Below are experts of layer 11 (counted from 0) of a mixture-of-experts language model. Rows are named router (the router's row for the expert), gate (a neuron's input weights, with its number), up (a neuron's input weights, with its number) and show model dimensions 0-111. Each number is 128 + 32 x the weight over its row's rms, rounded and kept within 0 to 255. Numbers have three digits each.
After each expert's rows: a language model's description of what the expert responds to. This comes from a sample of Wikipedia text that the model never trained on.

# expert 63
router:157134136175093169081157147139112141089119105102167106129150149123143152140098119169134134089126098148079108158175106122182170091100143181197179140220159095157102171100128105130129110132096159101154186184089167141090103143151102136144113174135106107065121142057142150108140093148207161086205119167163155128104149093194133107188132169163
gate0:099153170132115170077195091101088094141141159143104145105089107138168158124121143140088118140129238149120130118117098112145085111086096129086137127129093175188047097108180173109098117134149086095082152127111074110144126110130134129098143174138160088090106187155125136101147137114109132153125068152180141082123073122144110160106102151139
up0:060143143107106084095170090079102098122096141123104106079124101126099185128103148182081140199125221126132185130139093116155094120118106179104151127180103112109108102136132123137119122136182090097137160148124091107116143117107173113169183140168123177127120130149092110083153111084126108132199110173112136136166117146141130126090137153156
gate1:084149138135097113181128105116146129147160131068092106025096100125068084093127083116090138133086139134088089159090103151133151192170149080096149163129193143108128160118111058123153094144156142080125124150129122198147100122132170200215060112190202183147140104122117123124139120143119169176111130185124147119112176121115109145099149105139
up1:108168187134129136177126111133163118128148145093129128084133108189075095087116130156106087101127109134061162153103089168171158178185126075131159131138164112112119197141137069099096132095100130121095087127133144169169110124137240202167114128175149146176133108100117189089104151104161105177091124118118130158147179101149169199169194175147
gate2:141111116165149201125121144176088120076080127077143163195161111152133169145168142129142090164129150070112131119125133120112122105084147123227164131098116090147157111125185161117144126125078097194105151151081143151102113136104080094148142079127089129142091143073167106155091135091136139053126127081135118194120108118182166137193180164110
up2:137106112168152132105111194108153135136110127110127148145180154117129146106131156135122130106136152072168049116158167128206106082202169131154169084126085155140163160180099161116160118141165149077146063134083137168036100129131143167108161090168135142121067147113085135146083128087132204073166163100111108181150138154127088192131093133082
gate3:142116171050117086078164167095087167176068103144097158122097157187122171211151094158120138096133110185178095122102166145121135148129094065128126124121121149162120082158200127154171148158142123129096182154122159140126139116136067141088138172138176081102097161123162139157159052148130164044175147110123118121122094122150131149129088150096
up3:144125148104112109086151126109117135118150107104132134165098123187206135159106097142089143074160142189173056170165122160154132093107126107099121119139067146146139079114174094094145171085138191099184154129157131079130133129145087148112122129096139169132187146181117101126168077206154130092126145157129143096145135146112107126116104137039
Description: Noun-final suffix pieces. Final pieces completing nouns, such as -ion, -ation, -ment, -ity, plural s, and whole abstract nouns like development, rights, loss, death.

# expert 35
router:174099101158086142056162139109100151082104133132199107086191143125153140172110114150106138124169110158112087183189104107123175117093159170107143110190143122188101148050104100156135091041104144074130149130108133149053131162109137157132076169153097103111104142092140173139105082135164162107172110154176144074092141114132120084152099149124
gate0:141131148119079115143126114114035156147130124173115091167163121110143122130098086216129072125200184086154092112142129143087158145112123104128115103174139121110133146081070125134111150128135129095083137112101144120172148114165143117109154121097102149069024159148092166126125113108087131106095128178161168077112164134146121111166111173132
up0:110099184137161147063120106118120159183160121161098153129149103117126143140034112093164093177105180132119174103118185105127167109110115125098129178147123148118130091159130167116130065117157134082115153109052121107090180109153182087154168166122077089105077148139105137146106143154046137120089195160140126070105129151174057115126137148156
gate1:090093116154121171155150188143060130057107119130138125098130133088219157092156108166111104122116155112113119115175096103168111104067183120152149144081209151081167138162072063175140102116160136114121095165122137119140146128100096145151143085124096120088077091153131115135099149162146182117190136164104139144132147193155175085117130158136
up1:143053117070170194111121203148096113143140156113119118087146113107123157113144189131123097146132201126089125107051141073186094083061094118104104207090148176153150103120075083146137052101186110152126071146118108136171141148124142125150123107120071136113061150129140125194128121136083141121167134152109113136083119156121148142103123144124
gate2:154145105109138140124141160094093120090072095142172163132118094132191166121071150178165113124192096081183084134109147095157139152066137062168104097138148103139107155103165110149152207179139112134097106135143118081109144161119139135119109117131140105098140091105059129123164066132124038138127135143126152169167160164158089079131112104152
up2:076148128133107154120188152136070128100153115103143062153091114118104111073160177161079097132158144109150143122137096084140125111122155140147132145150166137127157121106143117161109182169146101113093125182161182138168118122137123133131074137152154157112027131085163129116100227134183093087105100171147160090123123131086151125132186148086
gate3:083124131181154161114067124098105107124106148154121130115203097189152141136137142096134155133122096159103121186093129137119140114101114117126145171108102182127116130171158076114108118150147135132138064074100097088128124147146176121137188162182135049127170135142162082128127176123129173146150116122113108048122103051157091139139112093107
up3:091171219113131104141094109084154158187176125125189154195182107118108148159172112087078107122125128092182147108085137121097127146122067086106078146104132112126070146107097205120166071124117135129152145124117132107136167152086140118122056135116104182156127160112048103112113097156066125159099137126070101134101127118151110201159126130096
Description: Personal first names. First names, initials and name particles of people in lists and tables, such as Robert, William, von, Charles F.

# expert 51
router:127132132129087164109123186150127139129070103131164123120140146126124138126078104170099148094147119137093103127180123120178170095104128111248122129138194077146087149136097136124160082137085142112140189179115151171141081178114080128149107155146109092102132098106163145131063109126184161098151110121151118117083190118135110075171116188151
gate0:173133115155149112135187092131178155087083086149083123151200161106100083161095135104093137141122061153107179134092084095129127125171157133133101150100104167155115135082135128139171154139100118065131132131123158115072185167130104109138120136141127070162123142127179147147183116089108148170141144156096132119163146073139134121147108193067
up0:105161155097165123160098161177215128175128129099120173179119124125063073097118161100122144187094155101130157079111128167109097185169096109128127209091133155102139096152169160077102155142108120116106128111168110110166172131170131091141157096098134119148149114132126123175118135099127101155113160105084081158177128106092159151104161160118
gate1:097118120147182177130104128163114076089193187135167120076077157152144161137092140135153100052093074109135114137146158152098209070114073116115117173217157094126167067135161080125109143096101146173086047169145167117131189086148146185084122141121154168118091114109132064123181131168141088122113143122157135099105130112142141139136132071124
up1:152094118133168117128122080139104098127229154120199080151091127083164168131134121133155122134104095125162106183105157125105227083103143140113082142167138137136136087086179128092091048096144130146123096217183148179154181080152095199084130132126100135128170156121147099142138075129105119120145079118107152157129127066131099097096175089200
gate2:077133125139165102129118140118129138135131168140177147101068179144176145154063095133015162108204060148163143069116135131114120143136144080100127126110213101149132134109162170077099134123159080143091122186124142142142144165130107100113121107109167159141118123146177090108145135078056132084161143093155102136073132131127079184108131115123
up2:141069095171107144136168132071096148088161131094068122162165093156122132116115104157190120121067162093108123159121112143105151115059177192170169131154156128060122157115098106167208118107074165101177118104136093164065135089115170161150148121166087082130147075087119190099114113141121150127166090181190116102168155138186183066184153156108
gate3:175135087107192194089148188059171137140111090066183098133139158092120162160142166123152110160122142139101146188131204134139185139085161171158103162113110183118143117100066149187128058156134138131165139115138169161116121124146158110117103155148140115153166062180102109124055219143132115168097155155141099168091063055107090137101119148145
up3:098052167161093083158113093170108139139123136132120164052095095169166117098130124189053112097129100079155111117113073080087091105117154105113151120177093106138183162148144103054145167139149143096136105133123105104101134143114091121073139184129129145087104122077106084129169083109087097086139092049115159086125178140168103083105159138151
Description: Verb stems before endings. Verb stems or middle pieces awaiting -ed or -ing, often Latinate re-, pres-, dist- words: dam(aging), dev(ast)ating, nav(iga)tes, surviv(ed).

# expert 5
router:146105146154071132117169129081117135080129142094132149070191115117177162170129104140087164085163131150123142107181120115194144094121136159139158077151123079150096166083118120123148108086078218115187126137092134142116115120091103121138100169175123098124129090148178150082136067110185154126158063131156175114083174099146118129150086148159
gate0:155156110122164114202146142144154094133152065154211130078056106138103131186096126131095132136150154174138160168122161168100147147084140151174133184144116165164134167156120106154099137185121126146186114158155157098176168147087096169119067096149098053119132106090152115154102190128126157173144068148099123109152159085127131140113191089193
up0:154104070109139108119159150096150103111157134137153133164041108143156052141127148099174134144088119077140136186109108150140140157117122169172175112126087171092148132124113083086137099115068122101129158140112100142184122076213114146156051090145121136111170036146195090144127157097167095193126109137093113189100117091090141136128138151117
gate1:166148149144054149125131170148105165126106128137163153094157084063131119199052143135094171188146114129109106110171133119106101048136148131145165094091131129085106118119114082117132154118149151140176086152129162096136136182117159148100126164179046140110111095132092105090091133171067149137137132169135143097108094138127111138152126132093
up1:137126095157152144123166114074122142108085103103169080140129166119145126101157112116159111081128112095112145143122141126152149152151105160131128146149162141134111168119091135172179113078133138096142189166146092183122110150085141200106139181105187141125144107065114144081160079097205138135134089155151097116166141105147100099155157137149
gate2:189104109186182159127147129182114147095123100160086137151131075115215119133134109086138082083082093109144120164096160115150145075099116145126101140114115128147140113127067104147121089131111077112095142113167143109187150099110105156095168093157077082137156122128116117167117093066093124067119159167174107108129129105102198167140164091119
up2:172097131153156122148120106185085138084132146146073131088130116178194110093172126094124129069079081124136180130083147108131100099088099162101135163112123148120115095106072124133109112083100112138135130098131087138145153145134130129123158100140108092147156136157120113126139074110118114070120146169178099130120151109087192148109149133103
gate3:090104095097141187103082108169150102151126151104131173159187118110138117158132096167126102090165095154140068179154084121168133145083121107122124147120102106172113158181168094160158145195157151128146068086105164129085152149164146141120158116123167076119204130080157131122161079139095151097136078140132217095108116086176126138130076101186
up3:128167139136099120147159133119128163112157077128118120072107174140102126119055109126104172159137150163138096114139129139149092153155140144168178105160140138060146128129101113144103157107093117139143151136113131120204116143107083094105087158131059152167058058116106189073110123085112133173153149105154080142151141189083183094171160158127
Description: Place-name pieces. Pieces of geographic names, especially first words and middle fragments, such as New, South, North, Los, Hong, and Gaines-ville.

# expert 58
router:176138121145081138129147144116118180100097140129174096123141124116125165134106097129072125127168084119081093178156097087119168071126133156126151101139116111124087123086120113210153104087092161109181201133105148126121103166069113140164107138132117134077081108094128168113132143148132174152150078158141168104100155080131114102148077153169
gate0:206078042108106154119165132107103119112104137086070158080194146120162105162118118141096104148141137115156165147199121131114124121097102191152127163159137125128107090102094103148099160140135222130159145100170131140051106084146102142124120107168135125140187155153142129095073147133107144131080106202122189113145127116151102097153143104158
up0:053142190143168154113084113193159104171145117150162097158076161109087155084109115125154158114093145162085103128061132111141149145109193139089136113094113121144170156175142179072103116103099084094130083141090143133156157162127133159111165119112094121131103159112124082168179103154162145145167153080141087113083137170102132167113073173146
gate1:088113106168065122130104115097100172079103114127133112192111152096132123137152100180196119160143089158099127099142110117128119167168139097138160140104126069123128156092050128096079090146114111142136080144144120160135112099095153155105111173086141129155183099142073165134133134128122125132119136115158156087084104178166112158120134113114
up1:136107105144123170084167195127110101152102095077112164043158136153156154139103126123058181090094128161144088177150139155162103093074179105181122110165192123181076157142153103111173128112116130099162206137161178130076135108174106156128121125173115099112157125129197142117097106089168146056172067149125136137134145112101132074145122183165
gate2:150104159119128137072098112117079116135137153093073099084100120100140135062111141102108119099181146185138166151150112113125085129122129116105164118092211033144112161148090048162128127110125129145151163113124113104163088102186116166186091123142142114096176117137142153140103114188121180154146127142156073171157127155183158085107161150089
up2:122112141166112137110166137140154115094114126155185118133152129103121079171184097118105173143127037134065123093115142154141122156168122150139139174126025138139175116098130168109184114116092102152110106134111154137138206192095127099063133179089154110162145130111070151172115084112143123127113149131126193088089109156148097187154080136085
gate3:087163119122113119152117140142139172152102111101124124109152112089129180162119173177160152103106096105132153077182148133131129118093112147125161162089134151083138232176172115165165054127102100084088109151110157092172096117098179127180168111077087107147112108127116152039060172153095112086127098153130137175069113153111139161142139127183
up3:075164124102144138172136132139128176140076075132102092148117103096108207119105145169167101109134097136121161110121132102102143103084105181125205174098108145081131170164141109166147085107084105094072134132126107122190133122140138111167158108082074081163070138130181104058041169136080089091072092138117151197102059105105136133125168157167
Description: Table header separators. Pipes, semicolons and double spaces between header cells or short entries in score tables and lists, e.g. | Team | 1 | 2.

# expert 48
router:181132149141047131065145143107133184101123121117191088077106113132124187184108097127080136095151068125088140127151114120117167069116148126133146115145150096128039171078054141148174104085096150105198170199072145147086082135092127156173090159150111103077128110109158174118102053148162159137165116151153135063095202089144127130186117143142
gate0:129175150127140145129185125140129193132144136149223098159123104116134096159146126082144115144083058097126161078164096136173169128139171175148226127077100096078128115101116171137096099092083149133153142115130111145154155145124131128137075227062067131130071137098175185117084090084151165112172118095135078077137167133119176126074136162047
up0:131123099133158127148132108115173038084139125165100126175147168092068143078099129184144114166091104143181120172169102137103136125101163171103153156135149126114196168097095170085098131077107208120107079180154149137076107146128123178129063069133129096094104161202164139126131149115144127132156145030166124112085106146120107130139074172127
gate1:068111090158129074050132131175119174107142087110092183091122119104136201165124131126190161081158059131124120123112118065160147112118147131098100142059146123105204143160066147096164076198165146137112183123104145089084174074129139119155131120116209110020118081165086179153135076148207137150123125168133170122128136149157149094119108094112
up1:157238140116127114189109165114154142145159155148118187148100181175117103129107158144109085130133186106134086149149152188058113125165093060159157139110140066150140075137157126165081121106128065100099116098088143066136109196152125156113135146150098124177083180092119042147123081111055112117079107112131070120132054168091095174160182134096
gate2:121163123224040113143108108157131113161142107085107165105111097103168139162115111120121157115109049150097148173201100116133120173157140126138136155102083148116098129156124154120138114141117139179132136174099111136068100098131147099223164093094124130164141134083171159152120067122130153147114116096191150132151160129098168159131124149139
up2:137160102168095130114138114136125159148102101092140142120112083109188139208106165091138088114166092146116113120215128140127129077216114085138138137107142124087099123157110185150177104165129153165141126165100157125076123090109156119216161106083094172103191131122163139095094071104123144125125079105172118106155131083102147135091124139133
gate3:156133102153159140104149143109097165148158104142122093146149099148161119091098055151145133108137159125134110132116104111106105097087136129131149109164174134171156157111155174138111072123145155109142166134110173086170068124112055145058086151122086142149095106128118128184105177157163128103126125043140135158094119083142115111098108177149
up3:133152197109170121128084091172124115195164149173133150157089052137142158094138133105150083153103141127173162112111179161071108113153118118095115132123147161117142115116124198095120105155120187151126160123160113071156115113127108125092146091074127151140111143135103094198131163146126109162088160080092082167131117125108176157119147143112
Description: Table country codes. Three-letter country codes and ISBN in results tables and lists, e.g. ENG, ITA, JPN, plus table pipes and "Episode" entries.

# expert 57
router:213128134159093117117182197071118193081107119152184094074184176136128132180098088137080191095153093133083069142120105105154173097113188166123142116143126118166105121097110104145162085132072142106144131159081171164110107162073100150132084129156111123121116113124113172139119099120146172098129094161128168081103153094141104133143079161128
gate0:090098155130112178072097151146147091125118133068150103115203079110114154156176135122119140017156138126140063137120185118097119098141101136117041038143106177180138143187104151137160088178217087109124101120092135179086064106150160151135150133137127176106161147100141107141134166165106188185145055096139109110129141174143162135121131085111
up0:167171100189178078207125135127116133158139108121110155124111086205143145093076079149137078221101099140087138127128073117132148150133143127155181207143130114091133085113160186154050157091127152162118142142121134112167162179136108125121094127118166119113113135117127132113129106111126119097132248146134154146108098055073113153157130173080
gate1:139109117129115137117093150124095143153150140145145113095067128103135114104154102117165108129173198086169087145089120144093113101169118193138115155116104098103141142108182152149093069128098076120140112159131097144134145169162118206124123131131098130115157101126151192107122177076091132138154161138133129137157145115148069098127072132107
up1:211117139141132090148072124133104122154172149148158054035083042124144155127123106098163168142210144115117078184112121101154138107066137166128084135155129118167169133116137123149128072081108068157118099138099055136141161197142149137154125124151158166098161134178129114129150120111104108109156143198104110042118140082092107122106097105117
gate2:155098146151137154153096052152066140141113124132156136169174137129121148102154149192149179085073200123181121085104167097135106160083173219131112136139074130052138141075135099092098078146081119152098088139216092131121101138098179098090114091151053097149116118147137174142160131168132118131154131183152151203127110185168100189151104144109
up2:148104162112136083101098106106080110143120095122108092135166201127129143100135109141145137062090161138157115173116131075162102167064150177133076140116122078085096170156168081138112153145050136103121065126171070149112140115075188112066128087125090122166157150166140172081134182128172076183116095211112135114143150147158140146138117133121
gate3:175102150121180157122131151120174125092119094114068158103132115110107134138122092107129136167092136128100143063122153115152141135139103105123127155088088131129139112167060150188152091119131084123169104158202206116077133132178187192114093153158122185120078126147122104140134104138141162133109193162108136157150144127155042130132132110133
up3:125125104098138156104144088188105120139138137199125164187114115100151148130154187164071119112115210143178108098139141143119134091123099117121135088095169105087136160184120149125113083156079175121087140170144170180040099122165133115177152111103081094080097104093103137091117131110131117178105078095169044135080101180146104137104124196134
Description: Prepositions, field labels, separators. Sentence-opening In, During, On, At; the prepositions in and at; and separators or labels like Location, Country, colons, commas, table pipes.

# expert 6
router:186131118179077167076134131110110165085071120097142084100124154129166139111092107155134135132153103151104110148142097107141149093118171163226146120205141081174114159117116109132135110124101176120143146132063179135064131153107110171140100146141150076056101091073134141121122081123193126121179134165167157113093142106188107106177092132165
gate0:132180125114134115106107139161147133106098141090198110149105177123038106104092071125110115148110166169119183056100098076155210079138168170125108156166103112123091150129201135140082179135101128154147126134097124136130166166144110130085113125157129192158135136073066129120153178128154171147164129114091162139101163115121150103134190117167
up0:087081103127090107132140137064066168144105095168065150107170122127208158180144186115154175080125100118133117201148148137105077143116099109132159129115164125177126103092022101104174074119137129063113189144130145159128091138088140076158178099125088098114122132179195149137096050094082172100107107138133073128182107147157076161125106172128
gate1:096161176162122151157112115137090164086161146081147114138141166084082138120117064117148108121123129134175105144191139128124131116127183109137185148162163163148126107161141142163131169139145221114122102108112154125111116161077141151154108132147161148118070111080138077110098084161091142184101103155162111159129128137143130161176104112144
up1:122094140235124155110100137176104124117130158055123135122145132096114115102079056188134112129117138117141172178142105169117124067108190101140170155210165142153138099189128143175103158146135233114108105123133230120119128086125161180162122122076147097146141127134093097127115102157074150160082120175156104167163098158186153141138095114156
gate2:096143089103163108104172210085158144120137139155180084137137152140140150144130128123111113107113101098140139139103082104153142112099144117167126132158092164148102123106131061118173120082162059133134113175099108182148137167062142175144109201158139135096102155160108136136125147136107137117150146112108219147160148060086076134134118140119
up2:145100159134049155161125125158123177150107129097116154127140148114090114159147113163119156143143154179119129097167156103140158119121119089135134106098153106088084132106146192120077128109088153091128176088145173074089121147170081074140112100129151073144116117091175110089077103136147167121072093161130098055068156158141143115137087128171
gate3:162108138149090171165077133121122130151122142089175138123152132107118077131113148172105156136062168151123180084189144121122129099141173091156136102155144151122168081118093110129107051070081225059117160143144180122146119170156153051182142121151150113088138117134071180121129180134144119119139151142104110109105174152117150157142164174106
up3:139156122060147109089177154116162124120127128171107140144139111128122116176183120104120146118189088157128129138111154133142196158150098150114151112080097117148100199119162131105122140176155069133127134161106106124123133096074062208079087157089128121177106132145204065114088129162093164149091110147168122104147147070118131127157130105109
Description: Plural noun endings. Final pieces of common nouns, mostly plural endings like -s, -ations, -ities, plus whole nouns such as people, members, systems, life.

# expert 24
router:119107098131096135140138192156133152086094115127160084090118173100119124098085091187099146144107137170051129156136110112177152083103142119231160146156178093135119147148121133166128113136069172071155170191093136158150078178095106185164096174157121082104129123103161124088110128161195149098163108151133151097073175122197125093184087179162
gate0:114148086164119202089104105129129155082134150139130128200146147127164112127160122113184092116144124094177121119184130106140104072162113120152160132128138127087186122124142103110127132114118110116128170143190147097115167128084162154084148140096151090125115125141158137146110086119161100114166087129105147106187091150142187156116089191187
up0:093100132084117060186081128148091146175137084125087145102123103080092126135122112185132165123102093130091112115052121111116207150144155123119105090150114089185115111087138113123145170133163120125097116125096108145158120109110111094101070123156093138124110067147122142090143169110133160191155109144093136103090172135156051137129117085089
gate1:110162120123097189147108147074156093127108161137141110112141130161100122130158209179115107158087155145047107195149150064135164171084169143087087142111149124069193100096133102081100117147114124174120109098133086099161134147057145112122100156157145193133101136160137124043144100117131128140099137082172165159112125129188136109115146111154
up1:102175135112110161129099154102141121167111148154122113131138144203105111094140169200176099170081150147037103137134145107095141151096118042133109172118167093054184101119137152106108138160107111230112111124137126092171103173067133060094108174157131212177101139125160146117122092118111091123105152107157130144080140191141162168109144120141
gate2:110083175135129180150109048151124137095146130124172134135114100188100073144085145168176119124087083097141077102104118075123102131118167109154093092102111123092131087117134159162157144117144089162131159103091138084158181080116144234094101154159129160143080112057105134136173115120111142105122137106100120085166143129080168155163072104144
up2:162170097140140106101135182081126146115060090116067138121146172156147156138153074071101171114215147166135147157148144120127120139148100154118110203145115116143072162107088064132161116142155108052122116134141160132120101131135111063188144137093115112073105112154131106122094096135125134155148098189112156117074155126185105147147161164119
gate3:152132134113120042131176097135126152141157121146079083072146158131093137134096059132112159177161131209081114108067119115086098143088164100093120109162145148166097068112100113156115110108140113101151112162113120129152154156151151122121112124157130140165174151128113110159086114093066070150119185222154124126101117118141087128141063131106
up3:101204109105124108138084135145087127128171159101184180135110122113187112150132148123143120156092125155091132069091180148075051101184127091161105112136126092119082113130119136094157130164119123149126145077115128156153028110162107054120197110143090155066158149110141162166111150132082108109117171112156117149168132084087089144136144155128
Description: Word-internal science stems. Early and middle pieces of long technical or learned words such as micro-bi-ologist, philant-hr-opist, ast-ron-omer, anim, psych, mechan.

# expert 62
router:165131106150096127090138170130096160079092103093145112072151199130138163200112121171095153071164116142131109160158101104105169079102140123150122098148155097167092178100116111145152119127119196104165146173082120161070081165113109152147114126178139105086128079137176181098101111142149146126161072150131187098110143083127148109181098129152
gate0:155094109108128116140124107131159169118163107100119096079128175058077110150087138119066112145146146113094104108156174160121124170142135188145107056153140151173174148124128088113163109133114126136129104124081121084140047232145079129138122130149136060136133139169078148104090143132126092106158112125102131156157167132084113110112103148157
up0:106155143143143112158068090143118140110173179184119061099116108162104134163137135151052107182073108150118143166201103112115165174161106118105165126121133077135145153088154141080165128101063139138111118130189107160101155153117163075183173137156109068123120023156126155089171132119142109139110129175160179132104126130123120097163101098139
gate1:214101117128099173098179116151169137155082103087132118066148129100174162089101135132111177178114152161135058134171126100108153119086133096157157089147126131211119118160093122116131119149109123101134091149085180163093140136133058098123130126147154177133120117144083147173147162086117114116147108120106158121108200088126112050138141128105
up1:173086153118118126076169147177125088152123120134141124077106145109169117111090109094160146173107148121146102158171188162094162159081164087123123097161111156188121084168098119101134125147142144119152119080106121162120139161145038097138119129169181175126132125138149109166124183137108103126100088062087141146157172079102145094158155138100
gate2:109213146099136147111135125126188128165060120113128144152115157120186188169120060128175109085086156072116112124129112141119111144118166100131153100083164170158134101138126110140164129075104150092117152129135111113134134112128119118109167094088196067119133094103149108128123193171117190138133126137083097129165133139106147132143089112094
up2:204129118155110127188124168125072135105162161122124186117153067168109123119226107111101092091106139100114121155160167107160126080118093149147152136112113114104061174105150141071040069174185106174046073148116146086124102109140164098177084118126090093077102113159148110154092092134114077095102169130099105104110109154108126120137054092144
gate3:156162164106128132100175089108091139127197097130161138098179189159179142200134137196123101112149112209117147139187105128157116148071086152143177138152154110184108116154084083132088045137110131177114149146063115123102160228120112107073174121113131091120073121139138109110127159104143157109151115172201114131094167127167114118170143148175
up3:098172188104146119152178120093130111173159148149113132120136141158179120148139166127196113128158125176184097136129131137140123200077070095123162164100122127157132118183134122116082107116143124181095141131147102075139147213153149078113181063115144055130133188162144085127139145134094103102090113160144116157141132163109144148133096086177
Description: Foreign scripts and parentheses. Non-Latin script characters inside parenthetical glosses (Chinese, Japanese, Arabic, Greek, Cyrillic), plus parentheses, year dashes and Note.

# expert 15
router:117110093123092190120159151109127192082105118101157111120162185103140147171090139172096136117130131163095120146214084109168203100074163145148120122142167116116105163083087134148142087047102152095157165122086154183053113167096096149155078163167130121104111130064203145113120122122173142120157111143139167089060150117168060152126092172182
gate0:120066112116146165116137136180171103129085103150143133117158124139140130088110155113114134146113138150103031198132133123154168102079122169129099145140176105133149098124111103134119134091140145082141094106070140096062122105082150112163099117156089174122113163108123084198154098108155121129151117119138143138102110143127167191157132195069
up0:016167125129092097114118094082106108159077082128163152179068154086131122153146100160129112105141138162130120069184163113125155165151136056126118094060093135102123132158208114124113109137104085114118140120150073111126086207142111120080143113112169107200117114091148085068137118106109170159071183126133140106155110132139125105131097111165
gate1:104135106149113150084150127081127121170137135123115072052121126151155140143086162135134132131142154232128139110145165178115182115112132133128109115121152155108099110125149119073146108131129156130132169135114167131128067118090091094141174137195125124092166075069191152037129117084130093096135130085134151097147113136169137136096086134131
up1:152106139136126106153123139129089123063100114150138199154145178108096114112169115138122154126139106018151091182119109115180053104141140135145135116122127112145154169126077130138122103108092120104129093138161151139111183141139147141084071102108118129150124177162091123199081109163118116132133114163160089195158130145109125144165151164095
gate2:136126076120118138103158182108139110153131107080130078098132123169140143168133143140197099071133136106132093176155117116178108123104130110162069083128064081149176130147058165101139125096139109142126152124139149167149089141180109141135071087121055150149122161132103193125105093117142137066115137109140103187189121094154113117122117112172
up2:126116181142165126140115149142113169123121112153155197131110122116106176101151150150057186205113090152112142131121150097132110109133101140095165173139166127144097149102166073112162108140094121123092138158129117102133153201087100101163184168186136128124125089145136121146111182152131128135148177133120178094071125128137129162160160154082
gate3:178092135097155156145179158106110129180167098049122148096079098106184141109140179160098099149115111130139084111144090092102122113138142134123122159126072080144187103124168148113139094214091125191131196106120126150134096171170141126200049136179122176106070106151158157070131110062172111135142079127084130142144101181181113134111128217129
up3:147129143147114092128106096158141121090129150182155098125160127132102102131130067067127178085154137139122121123088151147139138132154102108114170076113166188122106139106074090150098149054144125056158073146109101138162150121094132167051163134101134114142163139141111091176090097208114117147148111108158194074150175064088156134141090033097
Description: Place-name starts, hyphens. First words of multiword proper names (United, New, South, Saint, Santa, Mount), ampersands, and hyphens or dashes in compounds and table rule lines.

# expert 33
router:120118158143101112134140145129121156077091091134167072119181165093138160193099095161133125108117120147108106150158079071140178112119168171136108113160166081156146149106094106159139095095116179067174139167111124160112102154094080172141140130119106109078119057144167163101133137102151160118148128133172158109109152103176115114186101136165
gate0:153118121153109139125145143147122123080106044147125084109141145141097178140096106153115148117186141132133142137157102139128139145168173115132121122109149110183120123098134099155131173173140070107081174073116195115140156159134081106181129092131146162135078091145118122177138135142162150046126072137079156097171152095133122124171120111124
up0:155085169108134094131125135152143109057138045163138158147118116105093168159101116176174146124159173104155161122142113121115112140173144098113095158086103083188150115089137118096114158140135091128073163076134144122153125166156105109173124055113131170099070096150128087209124152154187097088117098119109109129195156106122113113190135144121
gate1:134159105126114179154086137115119229109157103142146178092147126069122092155152100115124129163111109121126145115101127094127134127081181127137172166156124190088134170140147108156094143150117168135095153151090128127078146151124148108109104199196177210187150101122129099152131134086134128177115129137112133133116137105136101136187081179115
up1:122156124121132170225100159146118158109114113141093143120130072069118149183178099067152096135099174073178103094054133162095134131129191110117074193111114196125189089174144114161134165173192144122097232140089150127122145140174170127113153125176169197136102080141099086151148176135144139130071138143060140146143131132147094149174084132086
gate2:119114114094085198088115129143055125128176123107165173146128131119179062090098121192099080120085144135093103154109087126142122145106174100146097120167137106112128107111132134163121178169118139132078109090110136099148111127098133109129082116076149151149130111148109109149141082089125166174121122184151084107110170145165185150203130111110
up2:115170106095112135149147087112051171167170149111144176200117164121153087113127153162138091160093154083139131136074095127161148122119153137135132125153111140135146127135107178145151117141149153091084126116149070111195136139066153082135114135057131132192115120179132098140144146078110126156128144180125064133084133131117123160133117135094
gate3:095162173132071127154087125160131094148137153129114119146145175099132099092064155138133152135100084139152109107100118155170131119140093109125125104151105116169119121145072102204135182132171131122200121115128106088132077107153136119059134104123129166052150127139117191204159168167162127115122127099121119161121135143200135128159135105123
up3:105125134095069075108133134153115156120166140139134127124094060102143147132161141164112146113165137152136118112086134127089128094084156067117135145098142116115076069101137125139140119137121090129153111081030130121136160135147126170131177062131085073115109154139129121150059111109127227108098150169074113088111184084101204170130146184098
Description: Years and digit pieces. Numbers inside tables, score lines and ranges, especially four-digit years like 2008 or 2020, round numbers and decimal digit pieces.

# expert 1
router:139133113183072166090144138077136167135096112145153101108111192100129189188121122157110170103141091094127096118141118096121141052115157148137149047135170083135086170089135111130124111090075155099184141154093144151148107178083087119155093170149094120073141077112161157116130106140165132104151074169124176156098128107154127103122082176167
gate0:112137177149079134080087101149087098111114127100116159084113095177167134073153133109096087180159135176173132180150084065122166150125102088131193170142188120143099186112114070178124114113087112132179128122141151075135096076109135124113108152093137088121132087102130147211079109158200106109128137099137168130173117146102147063100148157104
up0:150094096159138136110144191138115134126141120108149142123124152152165156089142136160122153092077126142090137135179140136159086126096152074179121136116133113213109125121112073096098152131161119120118124161069084147121093148154120114120124061187163112147143067107124092153083158162127131113117173165052167102145130136115104139108116101123
gate1:140149089103086087159169145088143087148103111142117100159174110148185126128068148110119094138131122164112141135146134138141119102141175181150083077115100147089168121082203083110107117139103088139106141127173096096101128122046136152120105123168159163064144122091158123128159110122132136181125047116098116129108101089102130093126084123191
up1:124139157100178158118151138166143155102188175108155129125095146080103187115122121183117180077091170119134110143126143100124129153146097135146122136126131079146109122136106160092174151134129172151163097130061160159125130138203120129103128143113155103149082169164178123074115119095101091097173148154136108111109152167135148137101111166156
gate2:066142112095134165154155161169119181153166118126131141180082147131164137127099127117124097135157155131151109087151105152116125065165080068133143124132110063147112140186135114152183124152117182170137188165162157121131112099135133144071141157129186158164200087109073143200111152110090082141173029075123118170153130160161119182154141124166
up2:148104161144101140145103124146107103110097159112133134122135122159112123089149179114142143106125138119107151176080150112161122160123161145134046144151165172152151169078149155179173141170137075143133017140096134107113146179154071140183135123102041148059072153090157109075121152112154138155105201137150116127136129188117136153135153145135
gate3:086129093119113107104088171140073132141048112106114083132149110106155085107091107157116164126104146147112145074080144127119178055152176135133100112096135068110148132158106165155092085216111137145150203103081145137151167077120136158151129122116072105098187149180141101105134103135086196117105126146109074087117108171119130109135125125092
up3:086131106110103104090117159150132132135117158124133097134115114105155093117119102133118152156073151100103179061079155115130128062198146109111126121097118102126122093142132174173106131208109108171150204120116134139146153092157145122155147118091065161092174156155121082102140087099098174172091173111083069091154108212108097127096167118101
Description: Heading and line breaks. Closing equals signs of section headings, paragraph breaks, table pipes and sentence-final periods, as in == Controversy ==, line breaks between list items.